Weights of a small mixture-of-experts language model, trained from scratch on English Wikipedia: 4571 steps.
Below are experts of layer 6 (counted from 0) of a mixture-of-experts language model. Rows are named router (the router's row for the expert), up (a neuron's input weights, with its number), down (a neuron's output weights, with its number) and show model dimensions 0-255. Each number is 128 + 32 x the weight over its row's rms, rounded and kept within 0 to 255.
Before each expert's rows: a language model's description of what the expert responds to. This comes from a sample of Wikipedia text that the model never trained on.

# expert 5
Foreign name fragments. Word pieces inside non-English place and personal names, such as Indian, Slavic and Turkish ones (Duvvada, -ić, Singh), plus N in coordinates.
router [106  70 115 135 193  77  86 187 149 171  73 139  90 126  37 145 111 189 143 156 126 155 120 120  78 117 175  97 181 127 107 111 153  83 152 102 120 160 150 111  92 179 131 109 123  84 127 176 117  95  78  88 114 135 204 144 111  48 143 112 176 112  85 142 101 138 120  98 119 139 142 100 122 138 155 176  78 147 116  99 126 147 153 165 137  89 101  90 145 142  98 118 104 142 143 132 123  83 131 129 118  68 128 110 146 139 155 110 101 135 158 131  69 155 152 135 124  88 103 124 145 153 153 115 124  72 151 117 130  61 144  63 143 133 158 201  90 158 116 164  62  83 122  77 130 181  71 170 211 115 164 147 118 125 127 146  52 153 164 115 208  62 184 150 135 126  90 119 153 190  82  96 101 123  79 154 130 176  76  54  87 138 109 119 141 147 142 117 131 104  89 132 104 147 115 133 115  68 161 144 112 167 122 112 101 131 161 136  84 122 151 105 153 159 139 144 147 102 119 128 100 121  98 145 145 153 136 140 110 104 112 143 179 148 110 153 104 120 182 124 124  82 137 147 146 125 143 100 117  65 128 165 141 108 167  99]
up0 [ 87 128  83 141 189 124 122  68 109 102 112 125 121 118  67 122 150 126 156 129 148 130 146 125 163  73 133 168 109  95 182  97 132 164 174 171 144 144 110 173 140 130 148 161  99 121 144 139 149 143 116 127  86  71 117 105 122 108 121  79 168 165 107 144 140 175 197 135 126 120 115 121 108 112 138 103 155 168 132 127 158 154 102  89 107 103  88  59 120 135  94 145  69 143 106 108 149  98 160 121  77 146 110 102 146  91  65 166 117 165 129 127 129 113 147  56 109  84 131 100 205  64 120 150 199 115 111  65 156 119 130 149  89 163 159 157 162 175 124  96 131 122 100  50 176 176 153 148 141 105 146 220 109 155 115 121 141 153 163 120 143 183 182 187 154 178 100 130 151 100 100 210  89 167 101 166 128 135 117 183 122 160 116 143 106  98  82 140  73 135 186 143 138 131 170 109  86 136 164 122 124 164 107 147  90 127 154 169  89 115 166 111 132 150 161 126 166 134 189 167  95 115 106 145 154 114 144 105 131  83 107 154 176 159 131 110  83 113 106 108 176 129 161 115 122 115 162 151 142  44 169 114  67  74 147 135]
down0 [166 125 164 196 135  96 119 108 132 145 157 126 151 147 145 185 180 120 135 177 168  92 134 143 158 130 116  90 176 117 153  85  48  92 102 115 102 150 179 164 116 114 134 111 143 120 156 127 124 163 135  90 158 112  66 111 132  73 176 130 129 170 167 225 159 201 134 151  89 177 117 120 127 120 186 204 117 144 127 110 110 108 108 125 106 118 135 124 112 114 133 110 166 219 103 187 115 124 149 197 156 119 177 112 169  87  75 161 169  54 151 117 146 130 148 175 125 149 163 120  71  98 124 158 131  78 109 170 167 128 103 135 129 132  60 110 133 114 149 141 133 106  94 140 155 134 147 163 115 151 156 128 112 156 121 146 124 144 119 101 137 121 132  88  94 122 162 155 130 160 167 141 155 100  41 141  47  88 153 147 101 147 183 111 124  83  84 177 134 212 145 169 137 151 132 102 143 136 177 127  80 120 135 124 184 127  95 169 123 178 119 123 147  68 139 149  93 150  72 129  80 119 120 170 111 115 193 108 131 188 114 147  97 120 137 111 151 133 153 147 117 148 183 184 129 124 134 109 115  84 100 145 139 165 156 120]

# expert 37
Table separators and taxonomy. Pipe separators in list tables of minor planets, races or filmographies, plus words like Species, genus, Formula, ISBN, MPC.
router [120  99 113  14 199 115 118 123 123 116 173 117 128 153  90 122  79 120 137  88 120 155 138 127  96 135 105  17 152  88 156 122  91 142 183  95 159 142 122 110 127 119 122 100  58 114 102 145  76 173 146  71 130 176 157 132 150  94  76 100 176  97  86 132 125 179 106 118 129  97 151 123 203 124 116 172 151 173 156 148  82 167 130 154 159  78 126 132 135 137 141 134 129 158 136 172 120 130 128 108  99 104 106  80 128  78 105 103 145 128 163 128 100 153  98 141 133 147 130  90 131 109 111  71 123 132 150 191 188 145 126 110 182 159 146 139 110  71 116  78 136 140 211 128  87 114 141 136  77 168 115 115 130 126 174 105 109  70 110 121 169 135 170 142 124 129 103  63 127 136 178 108 135 113  97  88 186 138 158 165  87 159 143 101 105 171 160 161 138 148  91 156 151 117 136 109 172 105 181 136 136 153 118 148 103 154 140 139 143 124 107 133 196 129 139  70 184 124 100 109 113 112 111  73 103 129 120 140 135  47 166 159 199 180 131 152 111 158 180 171 124 119 194 109 129 120 146  99 211 127 109 141 115 133 149 154]
up0 [136  86 114 128 160  81 167 108 140 113 115 104  61 115 122 112 119 158 165 134  54  65 170 100 182  73 101 126 125 175 153  70 136 104 120  71 157 119 115 148  79 147 116 165  92 125 189 109 152  78 139 105 111 138 166 131 101 151 142 110 197 168  91  76 106 140 135  80 146 121 152 142  98 135 129 129 150 107 156 138 138  93 100 169 130  89 100 102 178 162  94 141 142  84 164 109 147 120 143 119 178 187 104 143 154  97 160  99  79 126 127 153 147 104 111 167 200 128  67 126  79  20 105 129 102  86 121 100 140  94 137 141 126  89 144 156  93 170 146 117 171 117 145  93 140 152  95 114  97 126 149 176 144 152 146  61 128 149 138 108 156 121 179 150 127 138  75 147 139 118  83 129 106  96  92 141 141 130  99 110  76 156 129 112 162  82 133 182 153 123 122 136 154 164  88 101 124 131 119  94 159 123 121 165  78 131 126 147 158 146  74 161  88 115  99  90 183 185  32 163 170 158 103 143 150 118 167 130 151 164  98 149 155 140 149  77 145  88  95 139  98 128 181 145 160 111  86 135 206  99 188 118 147  88 153  85]
down0 [160  53 158 237 118 177 133  95 169 162 132 129  63 102 118 116 192  87 115 161 150 138 145 112 145 173 124  60 114 121 170 119  82 136  81 139 100 168 112 141  93 124 116 102 117 137  50 102 112 126  82 143 189 109 143 141  99 107 106 123 163 113 135 144 131 169 123 109 129 166 138 103  28 168 117 165 143 171 105 113 105 163  79 144  40 126 115 114 148 133 126 194 142  73 149 113  85 123  95 139 144 114 149 160 155 108 152 145 131 162 111 138 120  73  92 132 104  77  91 130 138  97 145 152 121 150 122  90 104  88  97  74 145 140 149 156 137 146 141 117 145 110  94 129 175 130 156 100 131 107 103 119 108  47 116 188 145 144 140 145  56 132 196 156 112 139 131 143 116 137 124 120 114 153 145 120 137 133 136 173  80 168 170 153 123  86 135 148 186  99 118 117 117 141 156 131  90 137 136 155 128 140 100 160 160 100 144 141  87 109 105 137 153 119 141 131 161 163 211 151 149 142 193  98  77 138  94 159 133 173  75 145 221 125 147 137 147  98 147  61 108 106  73  88 147 112  99 116 200 159 149  85 168 116 116  99]

# expert 12
Name and code onsets. Opening pieces of names, codes and symbols in tables, citations and taxonomy lists, such as Cir, 978, H, Wild, underscores.
router [121 149 135  85 187 127 105 128  92 126 110 113 113 147 108  75  45 190 191 122 157 220 125  91  84 151 112 126 197 112 140 133 144 119 143  80 144 128 132  91 137 197 161 114  61 101 138  94 110 106 108 100 125 140 167 131 157  99 138  89 151 134  82  58  97 174 115 113 131  87 170  93 162 156 134 148 130 167 156 187  91 148 134 158 186 106 141 115 110 147 143 120 169 134 120 148  85  69 125 101 128 114 151  70 116  98 129  37 118 129 164 104  95 137 118 125 136 133 141  76 148 128 114 111 144 162 165 135 129 147 122 108 202 114 160 229 115 177 143 155  87 148 173 117 166 168 124 138 108 169 166 103  87 160 181 118 132  91 164 116 141 145 122 108 132 113 106  73 127  89 121 130 132  65  86 131 207 146 144 126 102 152 147 130 138 155 156 168 111  99 101 138 136 119 150 113 158 111 184 137 133 195 151 125 135 135 127  96 145 145 157 160 191 172 115  93 143 106 105 135 103 132 119 122  96 151 119 141 159  83 103 166 124 188  77 160  54 113 143 180  73 164 134 123  72 112 151 123 131 101 111 130 100 112 196 171]
up0 [175  61  96 155  84 140 143  80 153 120 126 171 107  86 110 123 133 105 166 124 167 126 177  98  94 117 152 121 146 120 137 127 100 166 114 102 147  92 129 172 153 116 189  76 135 135 161 148 148 116 120  91 116 135 174  95 111 178 150 157 146 115 110  87 140 131 121  69 156 151 206 108 146 100  79 144 164  91 129 151 164 158 120 183 142 130 137 109 181 158 154  82 158 121 131 121 142 163 130 159 128  75 162 172 163 120 129 131 145  97 213 103 108 131 150 198  60 148 119 158 148 147 152 101 159 115 163  92  94  50 134 115 167  87 122 124 126 168 137 129  95 157 203 143 168 132 123 132 122 174 124 119 117 148 180  98 134 111 167 151 154 174 138 144  56 101 108 112 118 155  88 102 136  54 165 123 141 122 156 142 113 140  85 149  61 155  96 165 145 120 181 136 110 131 148 134 101  83 103 169 156 196 207  94  99 195 123 138 172 109 103 187 162 122 147 105 127 175 157  96 116 140 130 136 149 108 132 145 131 131 123 105 169 114  86 178 104 156  54 113 171  66 102 118 123  92 150 107 150 111  93  85  81  48 159 132]
down0 [117 119 121 131 199 146 134 108  96  68 152 109 191 145  90 120 167 145 119 159 120 193 169 137 156 159 135 129 139 121 142 159 184  94 109 103 174 104 152 169 161 159  99 133 117 128 106  87 134 121 101 157 129  66 103  93 108 142 146 129 147 167 108 104  78 181  96 112 131 180 108  94 121 122 114 110 162  85 129 138 221 158  71  65 134 160  77 109 121 186 143 119 110 145 162  64 102 116 184 119 114 120 106  73 109  74 129 112  83 138 103 138 138 190 124 143 102 139  92 152 106 140 111 111 170 110  92 114 123 125 233 141 114 163  81 135 144 114 156 123 125 187 136 193 124 118  99 138  33 149 114 167 104  90 135 131 101 179 146 124 145 164 181 102 179 155 162 124 156 101 150 120 121 151 182 122 131  89 184 176 109 156  52 166 112 140 121 172 159 133 164  93  71 143 144  99 130 135 155 123 126 121 111  72 114 114 104 149 144  75  88 196 148 130  83 120 162 100  95 144 141 168 182  54  89 115 166 133 127 110 128  70 205 114 127 134 157 122 141 148 130 155 134  94 113  95 139 132 156 116 124 154 146 161 127 154]

# expert 25
Prepositions after verbs. Prepositions and particles following verbs, especially passive or copular ones: located in, born in, based on, made up, set in.
router [ 45 152 157 127 190 183 101 113 134 143 124 124 132 131 105 151  81 203 194 167 170 157 177 137 125 138 153 101 145 173 124  86 154 131 130 152 156 127 149 108 134  91  81 120 113  94  87  83  99 128  94 130 107 144 156 110 133 178  66  61 140 152 116 134 106 167 121 104 171 129 109  95 138 132 118 157 130 112 139 120 186 137 201 157 101 115 130 119 180 203 186  84 128 140 134 161  89 115 182 130 113 120 130  74 144  52 111 109 182 103 156 116  90 140 152 108 134 200 117 108 106  73 106  76 131 175  92 139 132  77 132 141 119 111 135 184 151 134 128 121 113 141 135  94 107 148 137 153 134 172 198 108 141 159 105 128 161 159  85 125 177 149 175  95 103  83 186 126 162 139 107 123 131 141 152 156 147 117 136 128 118  97 128 200  99 135 134 118  89 109 116  98 157  99 111 183 122  84 110 108 121 136 121  86  95 103  88 154  92 190 118 110 150 113 118  89 146 129  43  69 170  96  73 153 112 102 142 218  97 120 133 141  94 101  94 106 132 144 124  99 153 131 140 138 181  96  92  93 103 161 152 130  84  65 183 118]
up0 [178 142 148 108 132 102 138  99 166 114 162  94  57 141  62 133  91 108 176 150 162 155  80 100 127 168  85 159 154 113 124 171 107 183 113 160 134 150 144 137 161  86 101 122  90 123 142 116 126  90 125 116 135 159 186 182 121 147  99 135 154  95 114 111 146  84 146  79 189 124 165 177 153 165 127  87 196 124 151  62 111 138 145  86 180 127 108 159 103 143 161 121 107 115  87 152 170 154 127 138 182  61 167 158 106 135 112 135 127 159 121 150 146 170 124 143 125 150 186 128 156 144 118 105 139 135 171 112 121 142 128 117 144 147 137  93 145 112  98 175 134  63 154  93 179 110 136 150 111 116 106 101 129 148 159 105 144 229 174 123 122 174  58 108 138  74 107  91 126 150 140 121  87  76 175 149 117 163  68  48 172 155  69 134  96 164 125 124 123 113 131 135 143 140 117 140 134 137 131  99 121 117 107 135 109 139  88  90 104 171 142 111 166  44  49 167  85 124 129 144 164  96  79 109  83  85  91  94 183 156 135 107 111 137 121 179 202 117 116 154 135  95 174 136 138  72 189 104 124 148 122 123 178 125 173 163]
down0 [158 128 118  85 134 123  99 159 125 124  91 142 122 133 139 159 140 169 133  73 104 145 127 126 129 162 104 134 117 117 176 132 100 156 187 149 126  84 178 141 176 169  83 128 174 110 118 113 112 222 141  58 102 122  81 106 145 130 111 147 131  98  98 126 135 121 135 101 128 104 140 107 180 126 160 133 188 121 139  74 141 157 145 180  97 132 128 122 184  90  83 114 150  88 157  91 150  94 129  91  73 153 116 185 162 135 108  92 164 167 168 208 153 121 119 122 154 169 122 150  97 170 110 102  60  89 123  90 152 151  71 114 106  77  83 164 139 144  68 101  82  86  92 127 140 157 163 136 149 114 187 127 116  52 129 144  96  82 127 129 170 115 115 130 136 112 110 141 164 144 100 158 124 125 129 135 159 163 137 105 110 111 159 134 164 175  77  92 138 164  35 130 130 122 100 129 136 151  89 146 115 111 132 123 147 122 150 125  94 115  59 154 138 127 180  52 133 186  97 136 129  67 145 177 151  81 104 165  76 161  89 100  87  88 165  71 130 207 149 148 183  87 156 117 154 150  71 138 140 106  97 121  84 100 134 173]

# expert 33
Table pipes and conjunctions. Pipe separators in number-heavy sports and statistics tables, plus conjunctions joining clauses or figures, e.g. and, but, until, or, thus.
router [ 96 178 117 181 150 160 129 142 160 161 112 122  73 211 100 127 123 106 151 141 154 147 112 145  76 145 147  82 171 140 101 111 111 145  91 104 118 162 167 133  95  91 222  47 157 110 140 142 139 183 137 121 123 173 171  98 136  89 133 113 191 135 105  91 123 203 118 127 172  86 107  65 149  96 137 117 122 182 146 177 127 174  98 164 112  98  61 109 132 162 142 164 121 137 147  86  83 151 174 120 102  81 106  34 119  40  92  42 146  80 110 137 122  99 136  70 103 170 114 121 125  78 112 120 145 131 108 146 134 107  99 158 110 148 107 127 164 142 128 195  77 147 101 101 125 135 155 183  97 168 181  63  67 102  83 121 116 140 162 102 165 113 148 127  41  81 130 162 152 114 119 126 129 156 154 163 133 195 138 118  81 159 136 160 128 131 110 113 156 119 133 112 123 152 123 116 106 132 125  92  97 172 115 132  89  99 156 116 132 182 113 156 139 174  93 101 125 127 119 142 118 139 130 116 134 104 164 171 147  88 138 137 108 114 101  91  90 133 146 117 196  81 134 156 131 123 150 129 182 127 106 127 100 104 151 120]
up0 [ 82 116 123 129 167 138 146  99  93 131 151 126  45 128 106 102 122 151 176 151 144 175 121  92 141 139 144  76 112 107 155  81 106 147 186 151  97 124 159 140 143 101 209 123 146 130  83 144 123 133 112  96 134  66 133 125 110 123 172 168  83 109 146 137 193 118 100  95 151 139 134 125 111  88  97 152 126 160 102  98 172 110 154 112 127 170 122 117  81 112 153 168  88 167 120 115  96 144 154 121 199 194 129 127  92  69 101 123 126  90 153  67 101 109 166 124 140 124  99 102  93 127 143  90 123 147  86 152 166 111 116 131 147 192 127 124 180  92 132 125  96 137 100 162 111 124 125 162 109 163 164 153 133 165 120 118 117 118 154 112 119 142 160 121 109 157 133 132 192 155 127  67 144 157  87 148  94 141 128 122 138 204 133 166 153 207 145 106 170  97 134  78 107 176 158 104  60 107  81  98 115 122 131 117 115 176 127  90  96 148 134 147  68  84 103  85 164 169 120 125 136 118  99 157 137 107  74  95 170 122  47  85 134 107 149  54 152 207 130  62 148 125 147  94 190 125 120 174 142 118 158 196  75 189  65 153]
down0 [ 97 132  98  76 148  62 147  76 107 112  65 112 120 192  55 135 130  97 125 100  86 132 167  92 139 171 129 193 149 133 158 114 137 128 130 164 158 211 150 183 115  62 107 140 198 142 166 153  93 163 127 127 210 214 175 102  44 146 157 126 112 109 121 198 114 139 109 103 109 134 163 102 114 130 114 114 136 126 143 108  51 111 124 133  91 121 137 148 102 130 127 167 127  95 159 161 175 166  95 116 136  97  93 174 189 140 126 116  99 163  78 140 136 126 134 137 118 143 126 170  95 155 161 140  93 153 140 154 116 121  99 134 136  73 152  94 130 152 111 106  82  72 203 139 137  95  89 139 138 130 104 160 161 119 157  91 181 167 109 117  84 106 186 173 178 148 115 174 167 105 129 121 138 111 211 160 154 193  93 126 138 188 167 140 113  88 128 129 133 148 120 181  92 103 173 128 147 101 148 114 105 133 173  89 107 108  91 136 106 160 144 122 175 146 149 131 116 128 136 121  96 120 159 135 145 172 134 107 127 136 124  90 124  82 197  61 150 118 163 140 107 114 137 161 116 140 150 111 116 115  69 156 107 108 107  83]

# expert 54
Prepositions and conjunctions. Prepositions and subordinating conjunctions beginning a phrase or clause, such as in, as, for, when, after, during.
router [104 107 140 124 147  73  72 151 125 144 168  98 104 130 115 108  87 135 182  63 113 187 146 100 128 141 214 122 105 159 124 104 154 168  65 105 158 147 128 144 105 119 123 110  73  99  96  86 141 130 162  73  91 124 181  89 117 174 120 109 133 114  89 137 161 141 129 177 126 124 145  96 115 147 174 146  99 141 130 149 126 174 129 140 184 132 125 124 103 103 149 111 154 159 138 163  57 120 105 206  90  84 160 131 107  74 139 125 189 168 158 155 118 168 129  61 199 151 136 143 139 179 126 109 143 118 156 152 162  72  98 134 138 139 170 122 150 106 117 142  94  92 158 151 104 182 100 145 155 174 176  62 112 143 200 161 130 138 155 158 184 146 168 132  92 102 178  89 136 133 186 129 151 149 100 153 197 150  78 148  67  95 162 164 122  90 157  91 180 138 116 101 150 106 106 169 103  92 118  96 150 147 165  91 120 129 155 117 122 210 154 158 113 169 122  83 159 113  25 131 147 119  78 105 146  85 108 168 129 116 148 143 163 124 113 138 147 111 161 128 156 133 180  88  98 132 118 138 172 132  93 130 102 117 168 130]
up0 [147 166 139 188 146 158 150 134 167 134 182 127  77  60 108  99 199 183 140 136 107 128 144 136  85 160  91 160  99 115 175 127  81 130 146  59 108 119 140 137 171 148 186 118 100 116  81 127  98  75 105 102  99 121 148 136 109 156 144 104  94 142 123 154 144 128 117 129 102  64 121 186 147  92 150 120  95 122 175 123 153 130 122 116 129  46 168 151 150 125 114 145 138  84  99 158  88 127  97 121 122 151 165 155 110 146 116 102 145 117 149 102 128 151 145 132 151 125 131  55 112 101 118 154 105  27 141  84  96 168 171 129 126 138 148 121 205 127  99 165 131 100 110  59 115 130  62 120 114 134 210 126 155 121 182 133 167 111 135 163 134 160 132 152  84 128 128 114 134 129  98 100 116 113  89 169 140 144  59  86 110 183 195 137 151 118 151  84 119  97 127 139 167 123 167 181 101  93 182 152 108 174 199 117 181 129  61 153  61 117  93 138 149 112 103  95 131 199 129 128 183 150  72 101  96  99 195 140 112 111 145 152 147 168 154  68 128 118 110 148 121  94 134 118 163 120  99 138  88 122 144 158 144 193 101 134]
down0 [114 143 115  94 174 131 150 112 128 141 118 167 160 127  90 131  92  97 141  70 159 150 168 113 146  75 122 158  90 108 144 133  92 136 122 121  29 144 152 159 125 118 205 103 161 204 116 162 177 138 140  65 124 117 156  78  74  85 117 112 113 146 122  94  90 118 141 139 151 158  81 108 140  97 125 136 149 151 184 160  74 147 122 141 146 126 144  70 128 110 121 165  96 141 105 131 171 178 112 152 105  80 152 118 146 116 145 175  97 109 118 146 111 136 148 124  68 124 143 179 101  66 175 168  52 176 129 155 150  85 139  75 151 134  94  99  77  84 101 101 140 148 117 196 139 144 147 126  87 147 124  78  84 114 137 133 148  86 178  89  87 121  95  78 121 132  40  73 117 171  89 150 109  70 141  88 102 132 141 112 147 113 143  57 195 145 102 135 139 115 161 149 116 121  72 126 188 189 170  94 160 125 152 105 122 118 181  78 159 102  96 145 179 104 125 156 132  83 127 111 159 102 101 118 105 130 120  97  97 103  74 121  75 125 177  74 107 112 142 120 123 128  63 118 168 113 110 142 158 143 132  86 124 166 152 122]

# expert 2
Modals and function words. Modal verbs, auxiliaries, prepositions and infinitive to in running prose, such as would, could, be, to, of, for.
router [ 94 113 156  78 114 136  33 103 169 157  83  78  76 162  94 118 126 165 153 111 145 134 116 126 133 159 139 161 114 171 102  72  99 101 143 180 118 136 130 149  91 129 130 109 109 122  53  81 117 124 149  85 140 148 199 113 134 122  55  99 147 165  52 118 139 165  79 138 123 112 117 147 172 138 145  76 131 138 120 144  83 136 165 170 117 149 109 160  95 132 106 101 187 157 115 134 119 144  97 146 114 103 131 106 127  44 111 106 134 116 112  90 123 161 136  60 136 152 130 117 126  94 126 152 174 152 152 155 133  91 139 146 181 127 150 151 110 157 165 127  78 100 125 109  87 190 140 138 119 104 180  90 134 124 220 121  79 168 151 142 164 182 126 101 101 131 123 163 112 140 159 100 133 172 130 132 151  99  98 160 116 130  98 127  89 146 177  96 197 119 101 129 148  99 202  88 130  53 166 158 102 143 120 156 146  93 104 125 145 172 129 113 155 167  99 102  99 125  84 148 159 102 107 100 165 129 156 129 144  62 123 198 185 164 100 205  89  91 127 115 151  99 180 123 133 127 170 109 174 156 145 159  96 133 166  58]
up0 [116 123 140 129 169  86 140 129 122 197 130  86 130 152 133 112 126 132 123 133 110 128 120 177 154 200 128 173 114 177 121 123  92  87 181 187 130 103 117 175  75  93 167 102 117 139  87 117 171 106 132 189  95 126 112 185 116  95  59 176 229  99 148 143 152  62  78 184  98 161 120 215  90 107 104  94 122  90  69  60 134 131 164 137 194 122 111 138 151 171 116 131 179 186 111 146 144 122 130 118 135 117  99 147 121  80 146 129 108 136  47 107  75 135  68  51 187 120 157 132 104  85 160 162 133 118 126  79 172 130 126 142 101 161 151 114 122 103 110 129  31 144 102 134 118 126 146 199 122 125 179 100 130 103 131 150 107 178 149 106 121 101 132 132 101 143 153 177 145  87 156 101 137 181 124 127  82 132 178 186 141 134 121 125 149 140 110 110 146 130 175 143 153 116 105 115 156 132 140 110 155 103 129 134 126 161  99 151 133 157  77 141 133 145 126 156 107 107 110  89 113 178  99 132 134 125 106  99 138 107  60 110 156  85 110 128 163 133 168 113 129 108 109 115 143 155 129  68 150 219 122 110 113 127  68 128]
down0 [149 111 148 197 161 107 206 133  95 122 121 157 169 127  94 184  96  35 134  95 132 111 124 105 136 122 140  75 117 103 112 133 134 131 124  94 127 123 149  75 189 150 132 186 199 126 200 120 143 165 166 109 109 123 114 133 109  90 181 138  79 101  70  81  68 150 127 147 150  91 151  88 106 125 178 154 120 118 180 180 171 158 165 163 153 174 108  82  88  98 161  93  83 126 198 105 167 121  80 143 160 145  91 133 147 214 139 131 126 102 180 119 198 153 183 161 125 118 146 119 135 160  88 104 149  90 149 167  68 140 128 160 172 109 131 131 171 149 100 109 158 117 131 108 145 149  98 100 178 146 132 124 111 147 179 162 127 108 143 144 164 133 108 100 144 141  95  73 159 133 102 161 123  81 169 121 120 120 131  83 142  95 128 117  62 130 147  98 119 157 141 162 125 105 178 164 148 117  81 127 138 148 121 136 125  85 224 100 197 126  75 118  97 118 118 109 100 155 139 143  68 122 128 116 112 184 134 114 138 126 166 143 128 159 109 130 140 136  98 123 125 138 139 198  57 142 153 128  86 105 145 118 135  74 178 118]

# expert 63
Foreign name syllables. Early syllables and letters of Slavic, Turkish, Arabic, South Asian and German names or words, e.g. Ke in Kefeli, Ya in Yasmeen, Š, Kha.
router [146  90 128 100  96  93 119 140  91 170 121 122  90 101  97 168 117 232 159  65 179 187 159 104  80  72 171 143 113 158 129 108 151 117 121 141 151 124 160 123 141 201 106  98 113 125 156 106 104 122 191 103  82 120 126  74 119 127 120 136 150 157  74  99  99 100  76 117 139  42 183  72 171 113 140  79  85 153 136 111 118 206 153 139  94  75  71 121 149 142 129 132 103 115 139 152  89 120  98 118 104 134 144 105 186 145 124 124 109 129 122 165  53 144 110 142 143 148 135 166 168 132 125 129 146 147 158  89 149  81 161 141 167 174 149 170 155 152 147 134  80 102 109 133 124 126 105 115 135 144  81 114 131 164 163 207 127 164 171  97 146 114 139 122  95 147  89 188 171 116  90  82 175 106  98 145 176 158 105  89  68 153 151 131 131 175 179 127 131  60 100 149 154 131 144 135 140  95 141 111 137 135 138 116  84 147 143 123 171 131  82 172 101 203 163 128 159 143 149 114 138  60  97 178 121 100 110 170 111 123  83 145 154 159 102 159  96 134 152 180  78 106 132 163 151 157 155 123 149 109  64 146 130 125 186 153]
up0 [121  53 109 170 152 185 172 105 151  82 110 130 131 138 145 119 103 106 146 116 153 145 165  87 132 107 136 139 116 163 201 132  95 132 131 182 122 154 161 138 137 110 119  80  78 109 102 118 144 115  87 120 198 148 159 127 117 104 121  99 137 104  89 121 109 113 189 145 112 153 172  81 134 148 106 118  72 139 108 124 202  93 117  89 178 117 112 128 132 125 134 111 162  90  74 153  87 119 100 100 107 129 100 160 109 120 115  69 116 144 160 109 108 126 106 162 137 115 105 145 160 138  96 163  98  77 136 180 196  94 133 121 134 109 129 112 131 111 102 144 147  95 169 136 168 121 150 160  89 120 121 181 143 106  35 176 158 192 118 121 106 136 108 126 150 124 144 115 180 157 131 164 152 140 122 143 165 143 135 112 157 135 145 129 121 142 122  71 117 127  73 134 116 218  93 113 149 135 199 130  89 127 126  87 146  99 142 141 134 112 118 123 137 179 128 171  80 104 119 207  80 163 210 112 149 101  99 211 104 108 104 147 144  88 131 102 138 171 132 172 212 140 179 145 111 133 222  83  94 114 190 172  96 172  98  67]
down0 [102 150 142 187  89 181  63 139 132 132 159  90 139 150 159 129 119 128 120  90 113 117 159 160 131 172 149  98 147  72 197 123 157  85 108 164 105  86 125 122 143  97  48  77  93  93 118 127 143 114 138 111 115 127 131 122 157 140 114  92  99 135 142 176 180 151 154 111 149 125 140 175 142 124 206 148  81  90 114  90 172 169 112 130 137 207 112 172 113 103 146 109  85 110 125  64  97 108 177 102  83 127 107 110  43  84 106 163 110 132 186 179 107 123 115 125  91 142 106 133  83 131 163 126  58 138 186  92 182 162 122 155  97 180 126  79 141 159 102 112 125 167 116 110 147 152 139 133 110 129 141 138 130 144  96 105 130 133 109 117 119 162 123  93  99 134 138 161 199 111 103 153 105  60  68  81 167 117 108 162 107 123 104 174 136  69 125 135 123 135 168 138 110 142 171  92 113 140 135 179 182 120 135  74 163 108 123 133 129 102 110  98 136  65 143 120 101 167 180 144  71 109 138 161 135 193 117  95 131 150 138 175 138 101 114 132 155  99  61 104 208 153 161 125 107 118 114 110 138 186 102 100 121  63 159  57]

# expert 26
Name-initial fragments. Capitalized opening pieces of proper names, often Japanese or foreign titles and names, like Ku, Shi, K, Bo, Z.
router [118  93 151  53 100 119 106 148 156 119 106 124 101 135  77 161 160 150 157  97 143 158 153 100 137 141 143 113 132 169 151 113  83 130  81 135 133 116 172 103 157 113 123  69 109 115 132 110 108  98  95  59 124 189 117 124 134  93 119 119 160  92 112 126 103 176 114  84  96 104  84 110 133 146 119 131 106 191 143 117 136 205 114 127 119 126 155 152 117 165 137 138 194 130 126 157 130  57  99 156  96 135 142 165 192 130 127 110 150 141  92 112  69 124 135 111 132 133 115 107 113 128 111  87 109 155 166 152 142 106 159 201 162 145 123 188 134 128 145 122  58 137  93  96 154 110 134  61 122 131 120  84  75 212 148 115 212  92 172 143 155 146 115  88 122  46  77  84 181 126 114 105  94 120 160 143 158 161  58 128  73 152 107 124 125 160 125 164  88 106 123 120 119 151 124 122 143 107 135 147 127 155 131 111 142 143 115 136 103 145 129 131 154 160 166 112  82 124 148 167  78 144 162  98 144 103 152 173  66  94 191 159 116 164 132 108  89 146 129  54 102 186 146  28 164 128 154  96  83  63 125 166  55  94 171 127]
up0 [117 115 154 126 106 161 145 136 118 164 121 100 106 160 176 126 116 132  63  99 150 173  86 135 175 126 141 111 147 127 140 109 111 115 178 166  82 147 157 167  52 131 162 149 125 142 165 141  88  82  78  41  35 172 114 109 145 110 113 182 111 117 144 115  30  54 134  51 183 112  83 129 148  87 145 126  90 157  81 128 154 108 144 180 137  93 163 143  98 136 108 106 170 109 102 149 114 115 148 138 129  86  66  72 155 136 191 140 126 115 148 164  89 140 113  99 110  76 120 119 153 184 143 152 108 182 104 104  45 145 143 147  94 109 135  86 109 100 168 145 129 169 165  94 141 131  87 123 142 152 159  82 104 152  85 114 140 136 167 140 158  91 109 132 139 115  66 172 176 155 189 131 179 164 109 126 132 177  97 118  92 145 111 109 119 125  90 121 135 130 128 149  97  99  96 130 112 119  86 119 113 143 169  99 151 115 133 100 159 148 127  99  90  93 130 136 119 162  60 156  93 152 125 168 158  79 108  93 114 162 204 135  98 155 119 140 163 124 171 143 156  82 115 138  93 170 128 152 121 148  42 128 167 116 160 152]
down0 [ 77 111  81 130 113 139 133 177 161 130 125 136 129 163 110 103  37 108  86 117 116  62  75 165 109 137 202 158  94 113  96  86 113 109 156 126 112 182  72 195 131  52  94 126 156 133 152 210 164 127 140 175 120  88 176  87 119 104 142 107 183 108 166 141 103 105 142 137 132  83 121 182 113 139  88 143 137 128 125 118 160  86 109 131 142 123  97 126 132 197 123 119 154  94 100 138 140 139 118 102 124 141 144 164 159  93 152 126 128 101 108 148 150  83 129 134 111 155 116 134   7 193  75  95  81 160 111 127 106 154 162  89 124 127 152 118  66 151 166 128 150 201 140 138 111  95 189 120 146 149 158 108  59 126 138  68 140 134 120 119 206 144  86  96 241 103 132 171 171 121 157 137 128 128 164 119 127 149 146 134 118 152  87 119 150 150 143 144 106 136 154 148 121 105 105 129 144 102  65 112  80 113 107 173 114  93 137 149  87  93 109 161  99  74 173 141  95 142  64  87 119 168 127 105 167 108 110 118 138  97 127  97 134  91 147 135 120 108 111 125 122 151 177  98 156 135 104 135 163 109 130 107 106 198 148 118]